Experts of a small language model: 8 layers, a sigmoid router.
Below are experts of layer 2 (counted from 0) of a mixture-of-experts language model. Rows are named router (the router's row for the expert), up (a neuron's input weights, with its number) and show model dimensions 0-223. Each number is 128 + 24 x the weight over its row's rms, rounded and kept within 0 to 255. Numbers have three digits each.
After each expert's rows: "mostly gets" lists some tokens that are sent to it at least half of the time. This comes from a sample of Wikipedia text that the model never trained on.

# expert 70
router:144107120100137132141127116110148119125116136131147152108144082107164140179145112128117182131159117119177130141075112131141172085156136111133080109105122117163149107145168124122153133093148123162120108098112107127121154129161140150166141140148080133120139149137142137138118131126138099143132156131121114171134131143108140095095140144125128120116126109112156070138116135139159127138085127098109141068126134128142119081114150134124098100097091131091143098146103097141141160142114121156133069114144115135178085138170132141125098145136106172163110118100140131125126092136109186104085154168144129106131191159136104139152190146112120151161153123167154142130089135126107100149137
up0:140122131103147100147112132090157136085120118123132139108155105144163137109140133094145119137121138185146110117158142164163161154099125169105124129150104137105198130120137084148126126137114125196113125143134121176077131108137117132119184139120096123134118106114110117140101104142141123112099108125209131082086125146101108111156108094132119136121128089126115142152130131078138121101092124120167093106139147136125127094132121161129113084138102128139148132100110169112139102109100158130122123099112097109140128123134119150130100126102099117134112133087117111174164174124134157105138081134169173108156140119185154109164120136082158125115147134148170120146150147115138145104101
up1:144123139152142138121110144172133136137147134148140120143121144146101098148172150139110154114118110123106146160121134147122095103136162111147109087140178160126111095148143129135156127147128111167093102083129101150129143154133133116125114148099094120130135096133091139147143115070110139174138161121138148134168128093151103128105133071106112152096137157162167119131114125134135138117107143074122136132137083083137141113112087142145110141072091172137113105132136093162144092115157161140088106130147119157112087152160146139169135115155144138130089112114132118139107126145159119099121091102085110151128138107069131168154167129170141138106147149152115170098106122145062096129107
up2:112127124117152098127106153132087109135139119091130100153178157118109130121142108133127086156120171139103169088103142124136090119155151119145120113118174117147085148120157103105088144136119140114080110129109097141102118110103139153107134100116131141091116154103132113128098155177154112126152115102091152162126103161146129131168107145115119137080095153134094146106121132124119152140166117147091121149115127101106125134088149087149116129116123119126123128095116158122099160106154130128145050161109181112162107125099150101147141140140127110151113100154125129106142118154185103074154189162128109128121075126111147136136143158097131084105108103125112139132158165153131095090142
up3:150119103172108158138118153146177105119135165151153161109084157102164124117102145130124144140123146117108158104128116137158137116150123153121132104148104093133083114127088163117135168110147120158114129164077095150191148121152147108165114124111173078123158109094099090151130133121143133138121096096100100091127137150142150140117121095103106118083124125151154110096102152111130108129129145103140152081124161137142140127119125099072120093129100105123095118071114152179146150152133145105136141133134148142138093151165163125116123115127129100114143125135137123077127140136122124114108143093080111119141114087123105170149114114101079101132177171134088133126157129148122136106169
up4:101121122045122157134146093134157109114101120128133101117138092154129165096092102130147136123117098086149094118141081186102112099116111161168127134112115104128116160082172111134091154137092120158144135154113124129114111159149119121110109130148168102109135115150170111096159095165105157167142137135141164116138145129174128121149142092112145093111134141135094124160105140136079082142107153148133078097158133127120132124128120147118115161141154156119137150118108086153114147095147101143120149174093123133134162118165120126113117109130140159112148093188152129090134143145137135137142123170114098116122160150095172122118110086107126095129155143124151114143121100157127160140146
up5:146151119114123129126125171125122145144110112123137117149136184119164151176136075138125128077150165078143150142113086133110124134096130153097132145163146128139121120120115128107097141126122125130153117139092104084086139119120135149126089143125117137135109116122116139137150116101107143110172154123115135163132072154100113132166165101150128094157147131152115105125102168150107119171127130069112142123142133136113111092124139080088101156119125092098129095099131126162123124123130102128148092120156125171118103138127147096111072156131149081157138137126118116132115060124069166096127074130124176112138117119130078126133164083130161136138147160138126103108113116115177147150146
up6:169094128128133108116102135122166158133140085161123133102139114147118109125167089111099103135162126164139131138152093136131123107131164144085161123141182133094122136132112156117143140113127133132090154152142085111136120100071151164093109109116142132144151130142105124097167097180149138085094110131141119110099153120134148126117139129137134079103143138147100140109116141097157088117119138125123078131128146129089142146099105125119134135105185129097134159148088126152135128124089120079122155159138144085124104105116084101150131114149117108088092129160131068164129096125161094138113118116125120131170141096126108156149176084086126134103150132144104113142096115104165094162149
up7:139122128073172129126118102138171118140102111108115147100135096143182144150152170128098157100102149162114128136098155122109182144134091131150154139071126136108122168127099126080108143138124117128122085150115104135142131091117155117156127147110118145105143114138088132092172146127150098109126136142078129095122161135108125122126112145085131107142132136166125107142121114113114155116152161141130154139110122129171139143122111138076106138156097081121137068095136112138107148158150146125173140166137151109125086156172139094137088123171142149157144078094155136125117073103102073126162135136123137151104154130149126081146141123132138123142179144148131128125154138154113136100154
up8:111118148141141151107141120116106116141159151105200143091141077147138147110132148118150149099164080136118106109111118122079114144135122156160069137146151114140144138148127085154124119136097106127134102122125138102145113125074112140120125157135072173151104130174119144130149114107112145125122102118114166143169168105090091141130141152135148145115121156088117133169142134144141092132138074076146149122117120107114134125115144134166145137134138159171111129132052142128129094157124148132151183083120103136098139111117162126112120155116124121133112106101117138107166136110133228105140145134136130133107130159166136127114126106131124135125104084107154096144130108130130158101152
mostly gets: " of", " for", " at", " during", " among", "="

# expert 80
router:123121143128142147120155102090164138126167103165130135131157111129147115174113128128155109155144143130113130184101144091129145114133126160154112152116125112129147099150137145135114149155095110126132120095130098124103134101133181184083126118158137137103114140128132107149132091122120095124152127129116114126139141122113145102112120128127123137177109125134151084086091109138152117166102143157135089122103105122163151104094104160157136079144100079116156113147097170142122088183098186134107123120106052116093126147162148110166112136139131114120109116148171119130121141132091136098103155082116098094150151123123140119171154130125091136152145156124111151115144105091089068148129
up0:120097113157132143110106103081133096107103077167135100158111108148119150118111119117150125124136115131066095109143121130132132164141114139130113100147125122124173115127105140141139145162114134069130157100107142126150082135084155177096143093130122188121154106160122150168110096147115077172145116136153100112105132157125130157151116118125142134175114117151108116124147140124105093145145164103134137146141110161140108135157118153151067155132104128134154135144092145150157119146145146137116096156134088093135079149134156139137089091124130158157127164132152107159116157154090131092095120096117077117175133132133144125111170110102121098137119118120135136118137138148141150181081
up1:159163100115143121100116146119132107121113144081126138133158108114179106129154139122144140121131115121089118153122117110156146100157111138139110119129098120150161143134162128103112138101112146137134140092109146153137154170089161117145166112121113137146127167119112083118154153150144112124132138152124136127128138151136126193077166118122100124127141098104122092080097093146136132128136154161109116156099122102129137133161116096077140100127180107117173161122095181117145114126114111154126111106148084153111142116132191109143087095118124149126154104101147122071126122087179123120135077090088119141137161142151123110158123140087106128103144174090119160148116131151082138146161
up2:156125172120127180096150161155159106153109113141116135118137128134104134181139095138110150157113150112123151120136133083131129126128134135104121112129132146158190170104104153193139117177134138143126134169102129109106143115127106117140156127138141115119088125115107152142095103071115193167127087102120134150111128121142123090132115136122116144137128079128124099112108129070118124165117103126088123134133142180156131168207131171121109128130168088142121130163170114148144155102091091113091127094120134129104154119110165117143144131131095144089115093146147138098107115173091143133106144135163116116137109116104120157118115113109129152108143129136134145153102146105121104092102
up3:119157146140125153154147133107118132142142118142133113102145111167119124112134097167100127089153142094177106143128129181146161084136144141167117145120124084134151131107129086164116142122121115116103155125117093137139131070080111084184111144129121146147123096141125141108156117145152155156113109114147142126112119158152121147115094165088107132123109110147112115159157168117129128151066136118132125113152092119125123178121150146150143087126127120117114112123153121087132141101125135093145136123148153115131133104171092112152178120101145077121082088136113153104096117127142200114129086135101107147153092144142120142138130178119113122104173149063117112150129130115098141103089
up4:149090126151147109166156102130157068148127093131114135142165099157124118124114101089072098157105114132162097119167164133122131116150117128152121134087152097153103180124134135107169134149130138145143129112053127139181116118117127138130161135119087163111130156137156100109113134152134162131101143119148104125091118087138130139141177076122164157117128114155102142091153136140108149128107095104102112137130126122168087117136108146175142102092100131100129136151148122120095092129082154101127132110149172107135141105142113134119135117104127136136149114147128103137131160159180095107113148133119120142088105127112092127084154131118157113116180087102135136121152114110183140117141
up5:140162125122112142093106098099112117144174088096121166096139149148117106151103084127121108081082105105111138127163082124075196138116157147150113120160132116137104121138150153124159129101130085128159156148098101107101145091096133134107137096144173170125132128119132141111096109089144149119159153115157080121149141092135141097141153121115137111127134121124100126128113123155184096158112098156154120153085118103184108110119141101145149112153179094144101110116134114156137097154106129126111124124128111109144124185164121111157115094159085104146114144163170175121122126140123107130147116083118119096141104147111143134138127160108133115154156121128107127123160143144109107125158
up6:156121152118124113127090145113155117124113161138103120160144151140096155119124141116147123141152126134177103172111135114122152105161102149115144128176135111117092147121128098076099128124126129094117128125112126138136122113112162141140091098147101135111149177180105139096112115175135135152114136148116098174124132145113159127126119144110114136130123058152160136115121141155156137161125127122106078121139088098142125105165122185139134115118132117118145148150140140094111127165158130188126107127148126180135136134122163076162143136163091113069134115102194136114156108103118080117106110133143128150153134129120108111109147091131099153108124150117107115136148185089142117173072
up7:174100173106164107142122089100150103125106141156114151124146129149116161136107112109099149116148138122147147124127095171113142120140137105139168127151143137143128126111154124095172105118162121144114126131107124115107119099098148117145107145108117126131102178145119108157159121160062173088129150101143157154173113088125107107099106157130125114090108167129099164099129107134151166112126093139161109104136094130157110108115176116170121117076105131152109097145159105121133107107126156086072081160132098124097109144162112132141113159124143130139140125142123069136098124107107104161111161088092086130090138162085097123107131105148143142110113137126135130144127146147149168117113
up8:097150177130131124141110122125140123138109106132128163145083156137119087095143108150155116185151131160183136161145115144165099115133137152134109175175137110145148125091140157151122167142102145126148096148150090128121195146159136109129138163149139138141131108106139114141127105104142120131151122129132136134107109150062109121128128144161113114161129122094138078126130136143168172092141137118141185118134085123128080131147109103118118077135090116150189083148125088104123142149122168112126117155137106159077149150170098163131115150085124126113138124154101129125126132129114151129090147133109156147110133136089147167088178113110129121120126136152105136103088130123125125132157
mostly gets: "In", "±", "See", " Country", " Win", "@"

# expert 129
router:117093118104113114158110139102125134138129119124111152118169081182153129123101083132130139131117144129107124112056149159165151082115137171174104126134097118157126164145135141145163159105117110131114135127115105116147156082159109130150088165140093117102101191124156115179091107130154107129153153119113124098144138104116122095135089113144152102112165101139127134130108110096133090119108123101110124086127123134136152121114171183124128125129133125156081152128108117102158126130077125144124134153107127133122119103104130106150124130187108133136150099136123131119120155087139142132075121137104098102153161100140137163161156144128140126103135151149115148123091178099087130178162
up0:133165158126115143096129124100124166136083151111111132158141139164153142114121093130138133111165143132144127120097156132156128115117113136143117136132098129136088122103143152140139090122151157142148136110142128108114128151124130136123103156121127189147138160138146137143091118124088151134133117140094134114165139127125087123160156168174152070146159138133141159158100142169118148081141137128102133111156102119140108077133122127108071139116117145109131127120138125161117178091128093116161093093093156132164147160152178125159115072144130127117113120111130141125128108135085123130099201140108142138125121118148130141101174107119077111102185108141108180136132136153108073120186
up1:101139133147139169094133145149152107129123161149114127147122152102128084156126131146117151135169145105162112132143123130132109119108101117118110108173123137162164156129148060150165134133146148100125073160135126156151101136173153101118124139106119178132123138103106108143125140147134079151128113167120130117120132111058101153115134149101120107113128129127131098121128124134097114123141154109104156093108111118108147212131142151130106161103132074163126118170121122132110075164167143115121130091106078125149098178135159140113161170124158138129108130121106130137155099117139107135126123111180110110155160131168125147102126085145122114087085117104140107121118132136098114181127
up2:132155171128119100126126094146145128127117125148117115131117106144176143074112079120142130146122143126142133094102147173115122124126168116113148127128098159112177158181141116130164113117123104121100155159104110119142095116099169102092112133172159127109119140121108096148128112162127102122129093143141134138084166166137068160112142133110128149109163140127142104127106123127136128097102108149115141128127112158103124110105112152117129128150128118099090168112133123135140096082046071158132110136125127167103109112157114125085107160167169114159118115121117138129109096103133102099185150117147158117137175132135113192145118120111148112094134115130119108101099151183121158118130
up3:142151112113143130144131093141144098142110112165130147134121106138131147149141122102147145170129166137128069134156138141120114092116097068122169124125175143140158133138104124115141125082133142155106131135139090118130143139130136126155128151161069110127148132153118129132112078152133102109077121072119148118170178090124105135175135085124157118160120090113100169152101126128127118169132081171103128105139143111088152128129166106139129090131117103129132149126112113125138122097103110129134122173146139176134116138157117069088144133182151153167173118139140105123135096082118120146141133133194121106136142103122103115142090151125166132154102165125154155121123128155135157131136
up4:144150130103178144136101132071147152125121110096097115120121143133156076149093113097150150136137173110115102157109130131127166149151096136126170093139105105122114124088150086128091115156090136151143099119126125119115125143146110093103154137074089132125118136123136092165091162154127146132119107150139121087121153101168103137120101092138141170121126152126126133105164100141141138130103157113077114166146115114146166145113166169116135156144099138115114126104109103074086154124164122118132044130109118171131135114130147118102128150143131120149096144140095145104134157171126139138120125170134081149130140114123143078084139149124111124083167135123110100138115128113110102160114
up5:127105137100117110093096134133082145145182089145096112168124109132156128124130087094105187152129101118137117098089146130147127116125123159167115145162121119097167136118170131112135113129104122112092130138116136120148163111180139148131192089181181125192142129105111121122146103111079108160126145095108136132130151121117127105137128127185163151087143084107127149129123186150122075135126109123140115091155123166146139153094116116145149176128161109111097148125125098120129088089099143118149106096171129130133087162096098124137120091159119140104109146129140136121148129120144134137136098105124156153147139133111132153139146127129111141140177099140140106144139150138149156147134
up6:156152127128124138158098184128136135109120151152119181128112160184158131118156115157123130154113142162124114147148133158113096148137146138130146099123127092122097130094100137139116122155115107172101139177113129163111154097111100116134099166136113113104123149108134121119137079128095157132106123115125138103127067134087158128151100045141178126111154113162127147133119174122154095109151139132145124145132103118158133136140126131124091125103082123137188164130116123069176114105129131124104124136131105158099110062150118104149139150127092091120146143134147126162093100122107106138086107139169077137150149095139173123124124148151134118127114123107137134139127176118124110149142
up7:121083095126106121148138124128146138139175145134123105155114105100151133123097112100129157061113169107122131149135147146147100142116158145143079088168160128161086101137148107129119090121182164111127131101095138134125191130100162109139128097085096109157121153142142169139131125107099108164112117110143144090140151081136110126103165105154135104138131128126148178143086121126124131088138143119141130123175153115099150099090149160119103121129070155117119141116119106142150119161120124132134087140136153102134105130126142111122133151163136114062114108123115154096139151132149117148153117133144107105170165120138101137142161180128165111139108159162122135095133085136084122148106
up8:140154109127156136146136157143094154141155125130123147148162150125139084142116122130135118110102128104107124083112139170139116099103156114089153129137146082148115120106138143067123185176071111165146115133105136103115131118141133118108136116092075159086150145138128135132138118118118127123147092124127082141123131099106145116099098133082149124128131166118104110119086172159128122132101086130120124114116178133129153140116123144182153189143138132139138104162105129120105122200089147145134125160167132111083157099119136153134118160113143143143149114131115113147068168138145106094144107138121123103127137164155137109124165131122146145132124096101164143129139159096080118182127
mostly gets: "x", " part", "ex", " sp", " more", " most"

# expert 122
router:128124147132149121137139138151142158099140139119143151103132074106166085185131083101124133157149100115117127129125145146165159109106169133146129111096113064150143139132124129114144140085108081150124054124081120115111140100146139135116144121152086138135128158153146149108115130106116125164098154107128131167157142114124105107119151136153144127107166116135158121101113137131157134118123139129141117071098155161143079073110150139158109116120153110117149101174133139118143138121126145110139109078109106155167108142144173152133097116123095133127139144129118144135120110117056124120101140187097159104132143167123150122157155126123126128121147118156122085121101150085063117154156
up0:156132186143162127089104133086096127118091134149164131101114147070159141110139147157126131129126108144105170131138141139155145106088121145176153151102121112102136111110131153134136121131094097130121103132125092094168134117163104115091117118107102194149118131104142118149086140152147129123140124130103153141159102145078152108159109151145148113131137132174126100103120128164128096147102114116136146124118150081139126142155090113143163129161111136139125139142122128150091152135083142151143088188070130184157096155147127111116114104099095068111122156154155121105095110108122127114116117152127138138161084146108124103139161133096145130179147146155118142124103149101112105117120
up1:114134120148117094093083179160132133138148137136112114165123088101129124093149088104146114152117123138154141111103117110120124121104130184145105174166108134168152125129129113151146161092132124164098149106095120097150133122142171130151133111178119130119106159083166123120125097105125138156137112142127153151114143139136151168104164110184106172142174134128090131160092119079140116153108094127132170169129145132091121160106147159161123165110100125095133125131137164130128123114093131106114117109161120111131156069134165134126117155167123131125152151130138117166166079139151125156146114109163145111095113133119100156124188107138164136131122110115149116157082149143118127109097
up2:143154131163129133125095146137116130151165144147112129124163160153112146159129131147092110136083161092109176145164149191122102127133113092085116107132109125088095116150081142181156132133095094135098154126128107110145157093090193105136125110120124155117161079162124142164145141146139080121114151125112160148128140174100146093137099173147112149119133136138166074121090152101132113124104107096116129138097134121126170111164118094125108174112109141118148115097167124123132108124094121137126144160170093120141108129142133112146087126125150119139130131132136146093127152102128101103131104119137122119125095158124107133114099106121154138162137142067131120108134133088128173089102
up3:120098166145154109106155142126160135125149106129131095141127086128142122106175098094110135085143102106107133127138112102155127168133151131162150151181136113116091141084149093155106127111117152108106126088129138129132133117048157115122144154159142145159088134156141108123107077109147157153126100127159134132193157097162130101131175106132131103114100096138123145128170117173125157131121106135144121099121119143134173104130092150117120138130134087132087168163136113124099126189128117144138109111102126133160118124134094162176141156132075112124121119139096148162086161132127138106076133124119105146102115147162160125139115157101108102111128120153140112134122079129116150133101
up4:158171144151159124101127118178165103181128109136136110117118129125143119166133062130132111147142123096128136141101127167129124192103130138136100125116128095141131200136148159104130095151093107156120129120184116104121109103132156147118105179150164132112144155097118100100093110166144114122114115105142133173166141122130086160104126125111144097140132100146115138103082144101134140135130125141118107101158167107151140109153129153119164114114142135158129089089105131110166165111147155110124102107094103110143101153150146172100118124145132146097121141106154156179105166129118157136106073120066115091113127148124136149153140114166113138104112121160139121154123127118145141103147
up5:124052116157117134139146144128144129161185140163164135103128120137137102149112115154132163128155113170155076124119117129126076133094141123154121083123131108070124124148121130174116146143115128124108151152139143113101125124110127115124124155151097112125096085128144133086101157160113139181151149132116134135119180089143109112135158114155168128161139161090155125144116120143141113123158126122142092147108090111178133129079120104125117139146168125135110163128134135120103145132087134126145154092121100129118093124120145153118170125133149160150142100105101157138081102145137154159147152130113145139093080138109105125142102139144143116175084112126162148144146185097097111072127
up6:137124142094121109127114137132129098150181103118133082137121113130063132108164156089119149119112156147152125173153140141115162128115088112098136147105132115129123079083118090157108125136125127151085114142162114152107108125094136112127155167137094139112154126118148115181122124109100136132114069129146142129163142153135133123136128142107121126099133127072150109126097194171163153106099095130123164108128111122161182116098118123166082156098106144079121114106103127101164147168091118142130120120139118126110088147140129138140091123171130080152120127118150142166116138137134112116155117133152125155085117083161103091173088100096146126146145104132118134132143125130137159151112
up7:096142117138141100149125109158128147148156130154119123110106138096198124129128064129159125129149121130127109124098150121128098112093101108073127138134150102160168122109113077089135095131110112150117122121099129130105163115148135097131132100129085154186102151143092148159081141146074152101119123092123157071204131109098139104110114154156139101131120075091148131100097095115135124156152109166142105130120121146150121109159140158189147089085134122128107126134122138124125160177127118119109111135107132133080111124131102134158127131120166152139139127139123130155122154175093109133125141154082126120112142104130162124121113114141150158124128097121141149114085141113116105111153
up8:115064148113128156118154144085126158118081090156110154101116124135132114119111128090117152151166110174144082129119125166139141088130139145121157164123117133152144088144123149136160157134110123101131147130128086109138113095199108148114136133123126113156141143122141111152116147158146106155079131139135160095122114188127131148099141108134140120110109147152107153092094131088139106145136120143151122115182142134149119116094185120164129130114137099161099091160137099094096123104115142108112108100167128139119102138091084146137173104143126172168134138128120115102120100068110159122138117136129189117123135196142128133124164127146129123147158125107114110110147096091117122137121
mostly gets: " of", "d", "′", " d", "v", " M"

# expert 223
router:117091151133123140167131114111118131141133090151113138106145135137118146136148121139118139155122138129127150133112155156116149152139136166113133096125147126120117142134151161152169141100142068170122109110114127130085156105178122154130122160120103115126063134144137117143106160158124135151120123148102143145182147169137168071145123171121108096076104141135147110133141114097138148119117144101125146159108111169123124125113154145123100087111102119143114131160076159136122114136102152141106112108099095142157168112143132129156071134132123146140084062138168139113093127108091177076069165146101094112180145146142146118137129159087119164119152141134118084128118131136106111137134
up0:110094120186161127115105109103136132107150157110120159163120117196109148167130096167111095134122113164140158113123095129099147128108135117138131167124100100117119182142133166148168142131099135116147136153154153125125151097169086111103108165098119149133108147126143128116141148104125118095120152147126146172163135153127120129130140114119160098135081082134136123173136113126109146138108085141100085134079129126140141137115082129094172145106120120133103153101123145154083093122129092108124119141102134115111092145127133128205129107107142096111165084137134133142140142173131158108099135160100084093130165120161093107133144129116157125147131154133124169105139133097137084126143
up1:105079137102119154130115085111138106093168096171104162139139126116133126132149126155152164147128116150159139127104161120163112193127116141097122184135157143129180134106171129088138091128146114087166149149149117123097137128138163147100112140120090086065079109137151139132160134155127162173158111114128144154125098132137124128148144123119073103115133162107140119120128108104113102132135096114115162127152172149131140132059110127100117143121162100094129150141124135099086117096150151159162146120118129151106120135068149121152082141110132114125118112085167143162134158108122169114108109086124097118105126107144142134120142115148125134133151143160112132146146129122135131154096
up2:128131150172118132148112081096113124119151117169122148159168127180116161146120159125118152157108115120163115101140133112118155102136134151075130094148155151113141101100144139120112110146175158140125131105130122125135122144119099138106108160145123076107157140164136172132114154121157131106142145133104111149127129149094150090082110137131154147103166123135199084104088083100145138173099120142118099101129176124117104113103102118099157131071133116128140109155108109130161164158128127139132107144157146176108095101092161111116131114090124093096099098116124175102121083125142110143127112141179156148095140142158166138117121139100110128142143132128087106150121150117157147118135
up3:129110145116122116130163153127107118110147121129117125074159125111129130140145140133126118132091141124126132114152163156123171163142143152144111114154149142155142148136108127133117087155108111144092157097140166143105121105133112141135134123117162135084080094162145139149091149089106118184103130130135205183112137137119151110116098162119140067155148156123116180144164157100174169151117124137124098099117118113181155129102133169132094108070126114115088145086130166160112135136122094151145128099126108147146103104127133121088110139118076090154113113132156131128111113173135123108126136142132125158143111166141130115134121157143109111094160104092139090125088116090133148107160
up4:142116126134116146119120137170148129151176132086098133117161123130118118156134111091174133140123128110174114138086115125097112091143099134144104077162148122113092137150165123161162167145150111148128128133127107118132141150124119133130132111152124113116098173084132127138118179129147098130176155159093131106153145158126117103168175104168125139094108138164080125147102113124149117138088115124081160160097101133167128160133183169123121116139117121100107148096181161126099158131096121131116125118100090079180149126141107119130145128083106131072082143126134145161105107150076130124155101158136138132132128126101096104139137144124156123161124107121095111127158129121141156128110
up5:141136095121135112164124087113133153127144121110140125119117147173137135112095098162108128165123124132106111149112134166130145120130174167162140113108114152088143156138112135107129161134097119133110115117137099101123118084162111141088112112062118160169120159142113117154122113113096147142091151136122104142119140139108117161161111137158116082157123156136142134121048105104104127112170117117153156099162104139139086102117153095099155114121092138106127111108155115094065178144118114128130136113140091107158086141125163129097108130062145103152145104149153153125122155087140139176135121117143135110140161146104082126133123165131163145155139157149093125121120077133126120134104
up6:144159097092179142146155150105122089108117131147123132082147131130073144134109168135167110137150146151127123109117176171110094078149065117145162132107160106112129133137124128105130110110131149133160134130115120101127115104114161160131127166130132137128122143114142118097126139124114106129130118115155156117143156178122092172091114132165156098096134146157133113141135140118117142113097166141121073146122146146154104124113119135127105105084167091125151098139121160161104118119116145136153116069162129162144154168107102123121126154163184149137111100144084097144075131119124102088137123138147138122204127145149117115147127098090109145150144107133158075100146115135107114132114
up7:092144089155126148117143110138139133108125105111123156107105150143167135139108132117110167117108142109114126146124150152118133133113102086124072125145174146111131097127146132132162160138077116154139097098136139105105201120131157149138111164126107080109128155176150140161139099106134142158119123142146108148104154126115107119154108166143144097115183154112178101121153123130157137123095169145170152131146107115132134133130136088106125142145128142120112109128114131132133144112146144135106089126139166121113094120154140078139122121129178092164139164094130130160139136120135088080082131123126117133119109125148098184114100135097151147147100117191092092126103145078100118133187
up8:113140139128163100176100113134155111107150154115100149134123135176135101131133146129119164109103124112109101139125141138072139128121112077145125112140131118146143148143118134149130149123108130107124176132120110159114141127116099123098084119129123112117112166140138137141204154148203122139108132159127147167113165140122160100185123172108140111100134141139106097087121115106136164119127153154121145147128145129091139089146114163152102102153114121125158102146121121156140131090108191137172155158110110130123114089157136123141118119145125120164082158133169156110104106114109105161121117108091168113087168144119126129134128132134159126112134160098122092150111155052155137169156
mostly gets: " Te", "ē", "”", "to", "р", "q"

# expert 148
router:091096123131091139132137139109122135135115107165165140127153117137127135097119127108107186147135138064137099129121149124130114129120119134152071140090127144114129116133147119137158126096136101166110125105106121111115166064147136146136097137163119146122072146146157138179068121135093135168128139083075103110146140161086123087155126155110107095144151098160129125124136103148147105139119086158138133148102142138142107115138143146155142135140155080157124115158092143090135128160113160119120146132117133163135122129153168134115112164138096165145114119125168136159078120125092137101125160148113110090163161186136137129135143126129079118142143140182111130129082141107101104115150
up0:153059113121169105139114161124135113142137153154074109130142116154182092103155135129138143087095107126135113129137146107156150067098089126105120151090104130111170127114129130124129112141138120178160085182080123144118136078131119101125114142153142131149159122116108121151128157156165133132157132096142136137161132105127117139139107142157130086183112132159138102117137083170093152093163149166108120163106066093090098110099134137090124092152128162141131128122100120143135110156159091132107129132152131116096185140141146118106124118108158142151098119118120098132132093144118105133119132154136147133155167110107135125132135090099123111129134142157115120145102138170128117143089
up1:138124110130113084133097154145077161124092117090141138074129102099106165068110116107151065117118083087109091142126089140124078106112118112157097109148118130088148179124149157096105091133100120121123160129123111120145137143134135135125127149117110113115140147124100181122146095138102100128103155151129099143140081118080112176147166143098128147172105128160172149127136171167099142175150136115121119140119133100093143127110107126106115116138127077107123141155146083148134083142121129145105156119145074125117152139140123125101131126138104131137140138134111183144131118125141158104165117097169141145112124151128137126115116169142123125108129155184145151132143137109131089127142
up2:101117139110123146136091064194162153133157075141154104128116113107162153161112111116109088115122127158145132094145106117122104108135144088142120127115119172093163145125143119135151111153163154147151104120098087142162125158149086167101091095140128153096147086119143112150137123139160133139129140086126130165081132122180109100122113136097121147157140107111134112159138113103122153160129131128121101174108110099146112113096090150148119141127155146136127120127162108176100128100148139131120148090137159116124123123091151114138148120147081118095095121143163138082087116081145153130152144148130132126112159106149132156130101153126136153098172141087145114141111105116118081080126
up3:120115103147129101110154137166103154125173113133102103103121143124095151110115091127149129139174175134118118103160118145115127154150118139157144162097119135104114102129116118119142144089106129139153110103152133131161162175149149146097135191149089141138128103104148117163149122141090117088135110129115140148150138146144138085146126143147134124111138131083155087164075133130147138125118153134139166126113105139108130120119093086115129168059120156163105145112165123116075162152125121129131122144169119137153143135090089122155124138144113114153124111099150121112103112120141118161143124139109115164146174109124186181160138123141057098161164143119127149107087125148179105140125
up4:172167135124146142114131200134137106113170163124139113157140102100134152119173091150122117111149133091092126076128173123135125118125161149137098132142160071133145138101146162098160129139145148119077100112108098167129097124135144176148150127129136123152086127104156134156123133152161129141120107127086131095144156167118098138135098123138139159104160098173091139096123118138135147128119116137154123154088110100149177112089138131085158083171117149100123110169114143117128120110151147111146100157173129127139103116130104143099167124133125123144138079146106162126096095100130110134129135088128123128095120159122143140117114136152129132067139155082117132148121159156124127148159
up5:116150145156147114147139121101111131129112122156143096129153107168141122143138114120109103161128136091077130090109129146110099129155140124134123134121147163101109110108119188137154134168134146150146122131102107141131151091112109112157139114155125107147086162139136080139138118112134137100087144183135132118142120089117158106094098136149125150117148112119141128155166132134117121124141118141138134076122154112131089132122127143159140119161086137174116095161106136126115129093157108117119151125130128143093119104135169095108079111121102167138122118160162177096149203128116099096180080096078114127151121128142107098134154067180125179149136168167131146105134121118122096141143
up6:146060181108098080161133132120132136120117112146170108183088106155106118100164170139106104159115142128166164125148167164099134137133165170171092117138132117064138136104130113083126108124115118159114164124110113108115134122138156088100117117092146176146104164128115092117138125138108111106100143132157127120125136139132162135122120154130131109124159138118129105086151145120104137098106103138129122125138108143121109145146117127168080117105121131110108134107087168097122141152123105143176106100146117184116109119141140064164094127105148141116109165122129134104103118157089148134136101154111092156120129179134121108139117170113147108102137119135154149145136137081119108122095
up7:117096128107121137101106155138164128152129118129170140096158132086136135115152076158117122158131105088142109092120168146144133073125119141143125167193108145148166107160129123101151120135107132114128182151119079100156087082148148146158117115134140105122114110117085152134113084109105108156128107117116115116138155137138152136114125139103108146117125091163115128096123120115153146120160140128109126092147119102126167121145126137132143158125181101159124127129102096078142152190154078125124152116100160123115135167128121123103133183148160099145161116137167114149146126148167107111083091130159081119141133139125166140142121119104158162141125143135143168099155097143100122089139
up8:139122121121088107090085128117062136134115123145136133105114134134101140129127124116118156155079157091138124129152136090114134135089140146103121160102120139113130125156125095122185150138072119149148081164127117144123151101117141140172124143146163153168087120147127156156154150114138151166134155151135155121125114117099155121110124169088153118115142122125124117179073152097137107121145092164142146119122095143174106157112128158133143144114160082148148117121155139102140157125137150136148123108136133154146105143152161150124154137124143105148092092102139113102120134107131092119170099111126108113139107140112143146182166118121075103175107122158149182147119099140130061093123
mostly gets: "o", "ó", "u", "i", "ô", "ū"